config.toml
d_model = 192
n_experts = 48
experts_per_token = 4
activation = "swiglu"
router_score = "softmax"
balance_loss = 0.00239
lr_router = 0.00116
norm = "rmsnorm"
tie_embeddings = true
beta1 = 0.9
seq_len = 256
steps = 8429
dataset = "wikipedia_en"
Below are experts of layer 6 (counted from 0) of a mixture-of-experts language model. Rows are named router (the router's row for the expert) and show model dimensions 0-191. Each number is 50 + 10 x the weight over its row's rms, rounded and kept within 0 to 99.
After each expert's rows: "mostly gets" lists some tokens that are sent to it at least half of the time. This comes from a sample of Wikipedia text that the model never trained on.

# expert 38
router:64 56 56 52 60 38 39 46 37 50 46 54 47 43 41 56 48 44 36 55 57 36 35 33 49 62 45 58 81 27 37 49 42 43 43 43 47 51 41 53 47 47 55 41 47 45 62 37 34 45 53 53 48 39 45 60 41 44 27 26 36 49 28 52 51 43 55 41 44 50 49 48 37 44 60 58 52 73 43 73 38 56 38 49 55 42 56 63 47 47 34 47 57 46 54 39 62 40 50 38 67 41 48 62 48 50 51 60 34 47 60 41 37 58 50 29 49 59 33 55 52 54 36 24 50 46 57 42 46 47 60 44 56 58 50 43 52 58 50 47 53 67 62 64 77 54 41 32 52 41 41 47 50 55 50 44 56 37 37 63 49 45 55 50 64 62 54 64 58 57 66 38 33 49 64 50 56 61 66 39 51 61 49 45 62 56 43 61 57 45 57 48
mostly gets: " him", " used", " years", "ities", " people", " released"

# expert 2
router:60 62 47 52 60 64 56 58 57 53 46 57 62 63 60 40 60 59 51 28 49 46 53 42 30 39 58 57 42 51 44 71 52 38 49 41 50 48 46 54 56 30 25 31 41 54 50 55 67 50 54 42 46 62 59 61 56 63 51 51 60 40 57 51 52 51 49 56 65 49 48 47 60 56 51 51 57 54 31 50 46 35 49 63 45 43 32 54 49 58 61 59 31 55 36 56 57 53 40 53 51 49 49 41 35 53 56 46 54 57 59 48 46 45 51 52 53 33 67 41 54 52 43 70 53 52 78 47 35 66 49 56 64 40 49 38 54 54 58 46 51 56 51 53 42 48 49 21 37 38 62 57 51 69 61 71 59 37 51 45 38 60 30 57 63 66 58 55 38 57 41 39 51 68 59 55 51 38 33 45 53 68 55 42 60 58 40 49 66 40 56 32
mostly gets: " g", " imp", " wh", " we", " k", " n"

# expert 22
router:48 43 44 52 56 43 53 47 46 51 55 52 36 19 35 43 45 48 60 52 46 46 51 49 38 52 49 61 52 46 53 33 46 71 40 70 55 72 48 64 43 58 64 69 54 54 59 49 12 32 48 43 57 60 51 30 50 51 54 35 47 51 36 41 50 43 45 45 50 50 55 55 37 55 51 50 59 58 49 66 51 50 51 60 55 56 61 45 48 54 43 50 37 47 38 50 50 45 39 41 61 53 54 57 50 54 51 55 39 33 55 47 38 46 45 44 49 37 35 55 45 39 52 38 47 33 36 56 42 52 59 41 34 49 60 22 54 40 46 66 39 42 46 78 67 50 41 49 56 48 43 40 51 44 48 52 43 46 36 43 47 30 51 32 49 69 56 48 54 55 48 46 69 52 53 44 51 46 82 45 59 51 30 40 51 62 60 66 57 58 51 55
mostly gets: "ical", " National", " American", " new", " school", " public"

# expert 9
router:57 45 42 50 42 73 55 50 55 37 65 53 52 49 54 38 65 59 51 27 46 52 37 33 51 46 65 48 25 57 57 50 45 70 44 60 51 61 55 57 52 40 36 53 37 57 62 56 41 59 67 60 57 41 60 38 37 35 61 61 40 54 45 59 63 62 49 63 44 49 52 47 54 48 48 65 56 50 38 40 66 51 43 63 60 46 47 45 32 49 50 47 56 54 63 56 60 41 33 43 51 56 67 36 41 58 49 48 61 63 52 51 54 39 24 43 65 44 50 42 48 43 49 77 54 54 51 49 47 57 48 48 54 65 68 51 51 42 37 46 67 55 44 50 73 53 52 49 46 45 49 56 38 40 54 51 48 40 42 40 44 43 47 68 61 60 71 51 40 49 61 46 43 67 71 48 42 41 41 60 34 47 66 45 27 29 52 45 54 46 50 61
mostly gets: " ent", " h", "|---|---|---|---|", "|---|---|---|", "|---|---|---|---|---|", " beh"

# expert 30
router:22 49 55 58 54 39 47 38 55 37 46 47 66 60 54 52 48 47 53 48 40 60 38 48 50 40 45 52 61 47 64 47 44 75 57 36 52 38 36 49 40 54 55 46 56 54 38 60 63 48 34 52 45 63 43 59 54 53 51 58 56 34 62 54 46 46 51 37 37 67 42 51 39 51 44 35 54 63 31 38 28 44 30 41 46 36 31 61 64 56 68 40 53 42 50 37 37 60 39 39 48 52 40 39 53 55 43 34 43 54 39 59 53 44 74 49 40 56 68 64 59 52 55 57 53 73 53 51 49 42 48 52 56 54 44 53 63 66 55 58 43 37 54 36 36 53 68 60 44 62 40 53 71 36 49 55 47 49 45 58 50 76 59 43 36 51 45 51 70 57 40 57 54 42 45 56 43 42 36 55 39 49 44 49 61 45 44 40 35 53 55 36
mostly gets: " La", " Jos", " Mor", " Que", " Ne", " El"

# expert 45
router:52 51 53 45 41 43 59 45 48 58 50 37 37 46 46 78 68 39 61 55 45 54 46 60 44 56 34 52 54 51 54 44 48 59 48 37 61 31 51 69 33 42 62 37 56 48 50 38 35 59 71 51 38 50 24 58 60 45 50 42 53 30 43 41 48 52 53 41 51 46 63 39 39 48 65 51 52 38 54 52 35 32 59 63 45 49 45 42 33 53 43 47 46 41 48 53 45 60 53 58 24 41 50 37 80 52 47 47 44 51 37 60 43 51 55 40 35 68 46 47 49 52 54 25 57 40 38 50 34 42 47 54 54 53 31 52 54 59 50 59 52 25 48 40 68 35 47 53 43 60 36 53 63 45 29 52 51 69 34 38 62 53 53 42 48 58 59 51 59 42 64 56 51 35 46 46 59 43 50 62 59 45 48 43 42 50 45 59 57 49 41 58
mostly gets: " York", " John", "ić", "ville", " London", " England"

# expert 29
router:52 56 55 58 43 41 62 41 55 50 53 37 47 76 38 68 46 49 59 63 68 51 46 59 47 46 51 45 64 39 36 37 66 58 51 37 57 37 49 53 46 55 57 46 70 54 41 43 40 48 54 48 39 46 37 55 60 54 66 58 54 31 55 29 53 29 56 31 47 60 41 62 52 38 63 45 56 47 67 66 28 59 50 64 47 36 36 58 52 44 57 61 56 53 31 49 56 69 50 52 53 43 50 47 64 34 50 56 28 44 46 59 54 54 46 46 35 58 50 40 59 43 53 31 41 29 45 68 37 38 58 50 40 48 46 53 54 45 41 56 42 36 67 50 44 36 58 45 58 56 37 49 49 52 39 33 43 35 53 62 60 38 61 52 41 55 39 53 57 44 49 72 53 44 55 48 42 54 22 53 59 55 46 51 52 55 52 32 56 54 51 67
mostly gets: "ić", "ko", "ka", "ara", "š", "ya"

# expert 25
router:66 49 44 43 58 62 46 39 58 57 58 51 53 51 58 46 61 35 41 37 73 54 56 52 35 49 67 57 42 42 46 53 46 54 63 23 52 65 60 45 59 40 54 46 49 58 52 58 66 65 51 54 66 69 61 43 53 46 70 65 58 64 57 54 62 46 54 66 49 57 42 34 47 50 53 63 43 44 44 51 46 62 49 51 55 55 19 52 57 44 44 69 55 50 39 40 52 46 52 46 54 45 60 41 38 41 69 46 48 61 64 45 43 52 41 63 61 25 52 53 46 59 58 47 48 56 42 46 46 45 60 30 39 56 51 49 49 56 53 67 54 54 50 38 50 38 53 56 29 33 51 59 47 53 65 58 50 52 53 47 51 57 51 63 61 33 65 49 65 56 56 36 44 63 67 45 34 52 15 52 51 52 56 54 39 73 39 48 46 40 47 53
mostly gets: " d", " ar", " Br", " g", " Ar", " dr"

# expert 32
router:44 43 61 45 46 33 55 52 50 40 61 50 48 60 47 55 48 59 41 64 56 44 38 48 63 72 38 54 55 45 45 58 41 34 51 34 43 49 46 77 38 56 55 49 41 64 56 42 29 46 59 45 37 50 62 43 44 61 60 50 60 74 45 59 52 33 41 51 48 47 50 53 51 59 56 36 49 52 49 60 51 41 27 52 36 30 68 53 45 54 38 48 40 56 65 47 63 49 39 54 54 54 51 42 36 47 24 45 42 38 54 66 43 48 43 33 38 60 42 45 36 50 38 61 45 62 62 59 60 67 49 56 61 47 47 51 59 43 55 56 43 60 56 49 43 48 42 50 58 38 40 62 47 50 43 60 59 60 49 66 50 60 52 49 67 52 51 56 52 49 43 49 25 24 46 51 53 61 63 51 70 51 37 54 55 55 72 48 45 46 85 51
mostly gets: " with", " for", " on", " from", " into", " to"

# expert 7
router:48 47 46 57 45 54 38 54 53 54 47 50 45 55 51 35 47 52 50 52 61 62 48 47 48 35 54 59 48 45 60 44 51 36 36 43 37 42 39 34 69 55 45 47 45 44 47 66 72 52 42 56 62 65 52 51 54 55 57 43 47 75 61 74 41 36 55 56 61 46 54 63 49 45 40 51 44 29 46 44 44 33 61 60 45 65 04 42 60 56 48 45 62 36 44 43 40 59 45 49 39 63 66 48 37 48 65 40 47 58 38 43 52 45 62 58 58 24 64 52 46 51 45 66 40 65 54 43 50 61 42 45 52 55 48 58 43 63 40 55 51 48 48 61 45 38 38 68 45 29 48 52 55 60 43 52 50 67 55 46 44 59 50 59 53 34 58 52 57 57 48 44 33 40 49 44 52 38 37 62 42 35 42 53 45 59 61 56 28 54 62 37
mostly gets: " Nor", " Fin", " Sh", " Atl", " Ber", " Mer"

# expert 5
router:72 49 56 41 38 48 49 52 47 48 49 40 56 33 61 33 57 48 84 34 67 64 58 38 54 64 41 48 59 51 57 66 59 49 54 58 39 50 49 43 52 49 46 55 59 43 48 46 58 66 53 47 52 41 38 47 51 65 30 35 57 63 43 49 62 51 46 56 50 50 33 63 51 51 47 57 40 37 56 36 50 52 38 34 66 60 62 49 42 34 56 44 42 52 52 45 57 43 46 41 61 53 60 54 47 70 35 50 40 62 47 50 38 41 49 63 68 47 66 48 52 70 26 62 49 55 42 54 52 34 52 45 60 35 52 61 61 50 38 45 47 72 63 44 38 42 44 39 67 35 46 64 41 65 57 47 45 50 37 41 53 39 47 63 41 52 53 50 51 42 51 54 62 33 57 59 62 51 36 50 35 37 64 48 59 66 56 58 46 51 31 61
mostly gets: " 8", " 195", " 196", " 19", "199", " 6"

# expert 35
router:57 45 36 43 49 50 44 64 27 60 52 50 45 37 68 50 26 61 32 48 35 56 40 52 42 44 52 50 45 54 46 62 47 42 53 58 45 46 51 46 49 52 66 57 43 60 63 56 52 53 49 46 64 61 68 61 56 60 48 64 47 54 55 52 52 67 51 60 73 53 59 36 60 53 22 45 52 69 40 45 35 56 47 29 46 53 37 49 45 65 63 47 55 51 51 44 44 51 53 63 48 55 34 46 45 59 30 56 55 39 46 38 45 50 63 44 54 38 45 62 50 47 35 63 53 57 64 34 73 47 51 67 52 53 48 65 47 42 47 40 69 70 52 49 53 60 42 57 31 63 60 43 39 38 58 48 54 51 50 61 40 55 48 38 45 33 36 53 41 57 53 31 44 53 51 46 64 53 50 44 56 35 66 53 51 42 50 58 20 52 63 34
mostly gets: " co", " mod", " cons", " vis", " Cong", " resp"

# expert 0
router:43 58 60 34 49 65 53 66 54 49 51 50 53 40 46 44 57 36 30 36 60 49 42 59 61 34 66 52 38 48 51 65 52 61 45 65 52 41 37 52 45 33 45 26 40 45 33 48 33 44 69 56 71 50 48 38 43 44 68 48 41 62 47 57 45 45 55 50 48 48 43 42 60 60 40 51 46 51 44 45 63 68 48 58 51 62 52 59 45 51 37 53 66 46 49 36 56 63 54 44 61 62 50 62 53 35 45 40 42 43 55 47 56 56 36 61 37 48 47 60 62 54 39 75 46 56 63 26 39 44 58 41 55 71 54 48 62 55 31 42 50 63 47 50 56 48 46 53 53 55 39 59 44 44 44 40 59 40 60 69 35 23 49 63 53 43 48 57 62 41 56 41 38 64 63 67 45 49 52 44 33 54 59 67 43 53 40 64 52 42 41 51
mostly gets: "==", "===", "\n", " \"", " ==", "===="

# expert 36
router:70 54 40 48 58 53 46 43 49 68 54 44 40 23 30 50 36 48 47 70 50 36 53 62 37 43 58 55 57 38 43 39 47 60 55 33 60 54 55 55 33 43 57 55 49 53 56 42 20 38 45 41 60 43 42 45 46 42 56 54 48 30 34 41 51 64 43 46 33 60 57 44 61 51 66 59 45 62 65 71 50 43 49 60 28 40 30 61 63 43 65 62 47 61 38 41 45 47 48 41 44 54 55 54 52 35 54 65 58 52 58 47 60 51 27 44 50 47 43 59 46 28 58 48 54 37 48 66 58 40 52 38 37 61 61 40 58 48 59 46 49 39 49 68 67 37 49 45 70 45 59 40 46 49 59 44 51 36 54 49 44 31 57 50 37 56 41 41 43 58 63 54 52 55 60 52 39 56 58 62 58 57 54 41 38 47 58 52 52 44 54 60
mostly gets: " Department", " Minister", " director", "itect", "ograph", "ator"

# expert 47
router:50 53 43 42 53 34 30 43 51 44 43 64 63 47 65 46 35 56 61 51 43 51 23 48 49 42 50 38 31 59 48 48 55 44 40 63 43 67 62 32 36 63 66 50 44 50 46 54 43 33 41 54 65 40 66 60 59 62 60 55 41 58 64 55 57 39 47 56 64 42 61 57 51 56 37 36 55 45 42 48 20 55 41 42 44 68 51 57 39 55 53 32 68 42 44 59 53 39 64 63 48 40 33 47 60 63 49 39 56 52 44 48 63 55 53 47 43 47 40 51 46 25 38 59 43 42 69 44 38 30 59 66 41 64 46 46 48 44 47 47 39 59 46 49 29 59 50 51 51 63 52 37 57 49 39 37 50 61 59 67 50 45 46 42 40 45 45 53 41 58 43 40 64 54 37 52 65 63 51 60 62 49 38 37 43 56 49 57 51 46 60 55
mostly gets: " com", " lead", "duct", " add", " mov", " compet"

# expert 42
router:53 58 53 46 54 51 45 59 67 67 51 34 45 55 68 67 57 45 50 36 53 45 53 51 46 46 44 40 55 54 37 40 62 48 59 48 61 55 69 63 40 56 60 41 50 54 46 30 44 56 68 44 48 50 42 43 54 45 57 36 54 32 57 37 40 46 38 33 32 51 66 58 62 45 66 62 66 57 60 56 33 54 60 62 68 34 42 41 50 49 46 53 46 40 52 55 53 40 65 63 41 43 46 49 66 40 40 63 45 51 58 55 54 48 58 56 38 51 59 57 50 42 51 38 50 34 37 68 27 29 59 55 48 50 27 46 61 51 56 49 44 37 42 47 40 65 57 39 46 57 39 29 45 59 46 52 36 48 58 43 38 43 49 40 53 54 45 63 40 47 41 58 58 57 19 61 45 61 33 39 65 61 58 42 44 48 43 45 68 61 55 58
mostly gets: "inn", "ipp", "š", "yd", "rael", "irl"

# expert 16
router:36 40 63 37 56 42 50 50 53 34 42 64 47 55 51 39 50 57 50 48 43 49 38 52 48 69 35 42 68 55 48 68 53 30 58 40 54 51 33 70 51 40 44 59 52 79 55 45 32 52 64 48 43 65 60 48 50 40 53 60 41 61 44 45 50 44 59 60 49 53 51 55 45 54 45 57 45 46 53 42 72 60 34 39 49 40 65 42 49 69 44 51 45 54 52 39 48 64 41 59 51 48 50 52 51 52 21 52 30 45 51 55 42 46 50 53 41 59 39 39 47 58 48 55 42 46 59 41 67 64 33 60 65 33 48 37 45 57 58 48 50 64 56 47 52 56 33 65 43 35 46 45 62 54 42 56 51 55 53 53 42 70 54 47 52 36 49 46 40 38 46 53 27 35 49 54 65 52 65 45 70 60 64 56 68 48 64 50 46 45 80 54
mostly gets: " are", " have", " when", " where", " with", " after"

# expert 14
router:42 39 44 63 56 51 46 40 41 37 49 42 67 68 58 45 49 50 48 34 54 59 54 50 69 60 51 55 38 43 50 55 53 61 70 47 43 52 33 52 43 33 53 58 45 55 53 50 34 40 41 50 33 49 52 53 50 28 39 31 62 47 43 47 60 48 50 58 48 51 56 45 62 51 54 44 64 56 53 51 52 62 52 52 67 60 65 47 54 41 42 54 58 67 71 45 49 72 38 49 42 54 66 48 29 52 45 60 49 70 52 58 56 57 43 44 60 67 44 61 47 52 78 50 69 63 44 54 56 62 51 66 43 56 65 37 40 39 54 49 61 39 42 64 58 73 50 35 42 51 49 55 41 45 56 33 53 43 58 39 53 65 42 44 29 70 58 39 58 52 45 47 50 51 35 54 38 61 56 74 57 48 46 56 59 35 59 38 38 46 51 56
mostly gets: "),", ");", "',", " —;", "\",", ";"

# expert 40
router:53 49 68 57 44 54 53 58 65 57 40 63 56 60 59 57 45 63 50 56 40 60 56 48 48 28 42 20 44 69 55 51 50 59 56 60 37 40 49 29 59 60 52 58 52 35 37 56 69 57 30 54 58 55 42 42 42 57 58 41 47 38 52 54 41 59 51 47 75 54 51 50 59 45 22 47 48 52 55 57 30 55 59 54 53 54 24 56 50 73 57 57 50 60 37 49 38 68 60 44 54 64 46 35 47 51 57 49 54 51 60 50 38 53 65 50 49 24 52 57 52 41 43 70 54 50 67 45 55 36 52 47 51 43 43 40 42 78 34 61 44 42 43 56 45 50 50 58 51 53 46 66 56 51 63 45 44 50 58 53 53 46 45 51 59 49 51 42 65 58 58 44 65 50 66 43 48 61 21 44 50 60 53 44 61 33 56 53 41 53 46 43
mostly gets: " Franc", " fem", " Lat", " Ang", " n", " Sa"

# expert 27
router:64 61 67 50 38 58 62 57 56 46 59 53 59 53 44 51 68 50 49 51 49 39 49 51 68 57 54 57 73 38 31 65 47 50 63 27 52 44 59 44 49 55 53 44 59 54 50 61 31 31 55 34 40 62 69 47 36 64 53 47 61 40 40 57 47 59 51 44 40 64 54 53 44 63 55 52 43 55 59 49 57 50 55 54 45 24 59 40 47 51 55 68 41 52 58 63 46 45 56 50 58 50 53 35 51 48 53 54 44 49 37 44 45 50 50 53 44 67 55 29 52 73 36 48 42 55 50 47 54 58 46 43 55 57 72 60 44 47 48 51 38 50 60 71 53 46 57 48 46 36 27 65 60 66 43 62 58 53 37 54 65 65 43 46 39 60 40 38 42 55 36 59 57 30 37 53 58 47 61 58 64 57 48 54 37 53 26 35 66 38 63 57
mostly gets: " to", " they", " would", " can", " have", " who"

# expert 15
router:37 47 64 62 61 51 56 47 47 30 45 30 63 60 42 63 33 35 41 53 57 58 57 56 64 46 47 57 29 54 57 41 53 54 53 45 53 61 40 55 63 41 51 50 51 46 41 48 26 47 52 59 33 53 34 43 45 34 43 45 47 50 50 25 51 45 44 60 46 56 63 56 61 51 51 40 60 50 68 39 64 53 43 47 61 68 58 54 63 46 53 42 50 65 52 53 59 57 45 46 32 65 70 41 46 61 42 59 45 61 55 60 65 46 44 50 47 68 41 45 50 40 72 56 65 56 28 48 59 60 29 56 51 43 65 40 42 45 40 65 53 24 50 54 64 58 53 35 49 43 41 54 47 49 59 50 60 61 57 44 56 52 50 35 50 64 50 38 51 41 33 46 53 40 30 43 44 57 60 56 30 47 43 45 43 47 61 35 40 37 60 56
mostly gets: " —;", "=", "):", ":", " |", ");"

# expert 39
router:54 61 45 66 41 60 45 57 59 55 42 61 52 63 57 38 56 51 43 39 48 38 46 40 48 32 45 45 30 68 49 40 52 49 47 47 38 35 48 58 55 47 51 59 58 57 53 57 72 48 67 37 62 48 45 30 36 37 54 39 62 64 49 53 39 46 43 60 35 58 39 42 47 42 49 55 50 48 45 49 63 57 40 39 57 56 22 62 47 53 41 46 55 63 70 49 63 41 46 48 56 46 60 62 22 62 39 54 56 49 44 52 52 71 45 54 64 50 50 54 52 45 30 59 38 58 73 32 57 43 42 39 47 60 56 44 47 39 43 46 60 49 51 40 38 58 44 54 55 46 35 52 50 61 51 54 44 42 64 48 60 41 66 55 40 44 56 68 49 47 51 59 47 72 44 62 35 52 22 46 64 46 40 51 61 55 47 59 29 59 30 61
mostly gets: " U", " o", " O", " \"", " pro", "_{"

# expert 31
router:36 53 51 61 44 64 54 38 60 51 40 42 56 63 31 56 51 45 67 61 63 52 58 56 49 55 40 50 52 54 42 35 58 57 50 63 61 48 56 48 49 55 46 49 51 40 36 63 52 51 35 46 49 51 51 39 51 47 57 51 61 44 54 53 72 45 49 29 50 65 39 78 38 56 66 50 56 40 60 54 37 32 47 48 59 57 30 37 61 59 52 44 66 56 40 55 56 44 50 58 42 46 58 51 51 45 61 58 52 52 29 45 50 58 45 70 27 44 64 50 73 58 48 55 25 27 64 53 43 63 53 40 44 42 39 48 64 50 52 49 48 33 44 42 39 33 59 35 50 47 46 44 57 70 51 58 47 40 50 58 58 52 46 57 68 42 44 48 44 47 43 62 52 55 47 77 46 53 28 52 48 62 37 46 70 42 50 49 46 64 66 45
mostly gets: " Mor", " Tom", " Sam", " Kh", " Pol", " Ram"

# expert 33
router:37 43 59 59 42 49 66 51 55 54 63 49 49 44 45 34 33 53 55 40 66 56 55 58 51 55 29 42 50 51 68 56 41 49 37 50 38 50 28 52 75 54 33 58 46 31 36 57 42 48 38 56 47 30 53 45 54 60 35 67 57 63 66 56 54 27 60 62 69 46 51 45 52 47 26 34 51 36 54 33 52 43 63 50 64 56 53 37 36 46 46 49 42 42 39 61 51 35 65 53 48 48 44 32 66 42 38 58 44 45 44 48 53 49 40 49 49 38 66 42 45 59 52 58 49 54 44 49 61 45 50 45 54 30 64 54 41 42 46 42 57 47 51 53 50 58 42 57 57 56 36 61 45 40 50 29 51 46 50 59 52 57 53 54 56 52 59 74 35 44 40 35 34 53 49 41 47 34 41 33 37 45 48 44 55 54 69 55 68 52 42 42
mostly gets: " a", " me", " No", " s", " gu", " no"

# expert 12
router:44 42 48 51 60 36 49 49 56 46 64 73 35 57 26 53 49 41 48 59 46 43 55 40 50 38 57 50 38 53 49 48 42 52 46 47 59 53 49 64 60 65 47 41 60 41 60 65 66 37 38 50 66 60 53 44 57 52 54 49 53 50 67 32 41 56 32 53 47 61 34 37 57 54 51 45 51 30 52 34 49 55 38 39 41 62 31 62 36 35 44 44 61 58 47 45 66 46 41 40 64 35 42 49 29 58 52 48 56 43 48 51 50 45 41 48 68 41 62 54 44 50 50 60 37 63 69 36 67 46 63 60 54 55 52 63 55 65 61 55 54 75 35 42 38 47 54 62 46 48 34 68 38 34 54 62 49 38 53 39 54 56 62 49 43 32 39 52 50 54 38 57 59 72 51 52 40 43 29 51 50 62 45 49 49 55 49 47 72 58 43 48
mostly gets: " v", "_{", " dis", "\\", " ob", " Car"

# expert 43
router:68 44 40 38 55 40 59 57 23 36 66 62 29 56 45 51 36 31 64 64 50 42 65 66 52 61 47 58 59 46 47 54 36 66 45 43 66 60 41 54 58 55 43 58 61 65 60 47 49 55 37 65 64 44 60 48 47 53 43 57 54 40 45 55 43 56 62 47 44 54 56 38 49 45 56 28 62 63 45 58 72 47 49 36 35 58 44 38 52 47 66 59 44 49 44 52 55 36 58 34 43 36 60 60 50 38 53 56 56 38 60 47 61 45 40 47 58 34 48 42 51 27 46 48 46 51 43 62 42 60 56 54 42 62 67 65 58 33 42 53 47 44 37 49 51 58 56 54 44 61 64 34 45 47 65 64 28 59 59 34 63 36 55 32 56 53 41 44 59 54 68 64 49 53 42 54 53 45 53 55 43 42 34 46 56 63 60 39 57 49 56 51
mostly gets: " stud", " writ", " art", " music", " perform", " design"

# expert 34
router:48 37 40 69 42 31 34 55 70 35 50 57 52 50 55 43 75 49 59 67 49 49 66 42 52 53 36 47 52 53 77 52 41 35 53 60 44 50 62 64 45 47 53 70 48 43 57 46 56 52 42 63 49 49 41 57 37 55 40 33 40 59 61 51 41 46 66 53 54 48 53 49 57 50 37 43 35 52 51 60 32 33 40 36 41 57 54 57 68 39 49 37 45 43 52 60 42 54 53 51 42 58 53 52 53 55 55 59 65 63 52 45 49 45 59 69 54 54 53 50 45 65 46 55 41 52 42 68 58 36 38 61 57 63 51 63 66 61 50 59 53 72 47 64 50 46 51 52 57 61 72 40 32 56 55 67 40 50 41 56 40 50 42 61 61 46 51 33 47 57 64 58 60 33 62 42 68 58 61 51 72 50 39 52 57 55 46 48 60 56 33 64
mostly gets: " November", " 2010", " October", " March", " 2014", " April"

# expert 4
router:57 67 67 55 44 51 59 40 48 43 56 45 52 32 52 57 70 35 43 62 67 54 50 56 54 42 63 56 46 51 57 47 54 49 49 65 46 55 57 55 31 45 43 45 51 49 41 41 36 55 53 50 45 37 31 51 38 56 34 50 34 38 32 48 46 61 49 54 58 41 40 52 49 50 60 57 54 63 60 56 52 63 49 48 51 50 60 59 51 27 45 41 67 41 49 45 46 39 55 52 45 65 66 74 55 48 37 59 76 64 51 68 44 63 55 52 41 59 43 59 57 50 41 64 56 51 29 48 42 40 55 56 63 46 40 55 52 56 46 63 34 53 67 57 31 39 55 43 42 68 43 41 47 59 63 67 50 51 36 45 53 44 44 74 49 42 47 49 43 35 69 53 67 15 49 50 43 56 41 47 54 45 43 43 46 44 52 45 58 55 32 48
mostly gets: "42", "|---|---|---|", "|---|---|---|---|---|", "|---|---|---|---|", "|---|---|---|---|---|---|", "000"

# expert 11
router:64 58 46 31 51 50 48 31 32 48 44 42 56 33 38 37 62 38 47 73 43 49 50 56 60 52 46 50 56 43 64 58 40 41 41 62 32 60 61 53 63 53 59 43 39 43 48 52 31 49 47 50 46 46 33 48 42 38 43 66 31 50 37 60 49 59 55 49 36 36 42 54 53 50 60 56 46 56 58 41 36 64 58 54 29 55 35 54 52 35 55 43 47 55 40 58 59 30 44 46 66 52 50 67 46 50 51 62 55 43 63 50 49 58 46 35 65 33 39 49 46 32 35 66 59 62 48 30 58 54 43 56 48 36 55 47 25 42 47 33 41 51 56 52 54 39 27 65 64 54 46 42 51 41 63 53 63 50 52 53 50 53 62 44 64 47 53 48 47 44 54 44 55 47 42 44 28 52 59 33 37 43 59 34 30 59 40 55 54 50 64 46
mostly gets: " Candidate", " member", " Minister", " Preceded", " coach", " age"

# expert 17
router:55 63 69 47 49 56 54 62 62 33 51 50 71 48 63 43 43 42 25 47 50 46 55 55 64 55 63 64 39 55 41 45 59 56 59 53 46 47 26 37 48 45 64 38 51 44 48 56 52 49 61 43 51 49 35 45 62 45 73 36 42 64 50 39 54 49 44 57 48 57 57 45 60 63 74 38 55 62 56 41 58 56 50 51 50 59 62 52 74 52 32 38 57 42 53 45 44 52 60 53 46 59 56 54 35 46 58 40 41 40 38 47 55 32 45 48 39 70 36 57 70 62 61 79 42 49 46 48 64 37 43 46 39 44 44 42 45 48 53 45 51 46 54 47 53 63 44 43 51 43 55 57 51 33 50 47 41 51 50 61 42 57 56 46 46 57 56 38 52 35 61 76 45 74 42 68 41 65 54 45 39 70 52 48 66 47 42 55 57 39 32 50
mostly gets: ").", " ===", " ==", "\".", ".\"", "."

# expert 37
router:43 44 49 49 34 61 49 40 46 59 47 42 49 62 62 26 52 56 48 36 64 57 39 40 35 39 49 47 54 41 57 51 32 57 43 48 52 73 60 35 79 33 48 40 32 22 40 54 61 44 46 52 58 44 49 52 44 64 44 63 36 56 70 61 55 50 55 67 59 43 46 56 54 53 42 55 37 46 41 45 56 41 51 49 59 46 31 50 54 49 46 48 60 27 49 51 57 49 53 55 55 54 53 51 45 64 44 48 59 50 51 54 67 35 44 52 60 29 33 53 45 31 50 78 50 38 45 35 34 50 41 45 50 56 54 48 56 45 53 56 45 74 46 56 41 51 46 46 59 33 46 39 50 45 56 53 57 50 54 38 38 57 54 49 61 51 53 58 56 39 64 28 44 42 69 26 64 33 44 48 42 53 63 53 40 56 47 58 50 50 59 43
mostly gets: " res", " rem", " MPC", " Votes", " wh", " DF"

# expert 21
router:56 30 29 55 59 47 38 40 45 51 47 48 45 34 38 64 52 51 49 44 53 56 49 41 51 57 43 65 54 49 40 44 36 43 38 28 66 46 57 50 39 53 56 20 52 32 51 36 32 46 57 51 35 39 45 53 73 53 55 55 48 63 54 44 45 34 39 38 39 53 41 43 44 50 57 60 45 42 56 58 21 49 56 57 44 52 42 41 48 29 47 53 54 51 45 49 47 30 43 51 52 42 48 46 53 42 50 52 39 55 62 47 45 64 44 53 38 56 66 46 53 33 39 29 56 48 40 65 36 49 54 43 30 55 51 56 68 38 73 49 52 46 56 45 55 42 61 38 40 40 45 53 59 63 34 36 53 32 41 35 48 39 39 57 57 65 51 54 37 38 37 51 57 58 37 32 32 50 51 50 54 53 36 42 50 49 45 43 69 57 42 61
mostly gets: " Street", " Hill", " Court", " Brown", "ross", " Hall"

# expert 20
router:49 69 56 51 52 31 42 45 41 51 64 35 34 48 36 68 50 58 49 66 62 45 41 64 52 37 63 47 58 59 44 41 44 62 65 36 51 57 42 42 43 66 55 47 75 44 67 52 25 48 61 51 38 47 55 35 38 62 43 48 43 40 43 35 67 44 37 53 46 58 49 38 39 63 55 50 56 56 56 40 44 63 45 66 51 40 53 49 64 48 53 41 48 51 58 32 56 71 37 51 44 41 42 46 62 58 30 55 52 57 43 57 35 55 46 30 54 53 36 47 58 42 60 31 53 47 59 37 45 29 55 71 36 51 59 55 59 45 38 49 49 44 57 45 63 39 57 34 45 58 57 36 57 30 46 33 59 63 54 47 60 45 57 52 32 50 52 56 54 50 68 46 44 55 61 52 44 56 44 56 67 44 47 47 33 52 43 51 45 50 36 62
mostly gets: "ini", "ić", "za", "ani", "\"", ".)"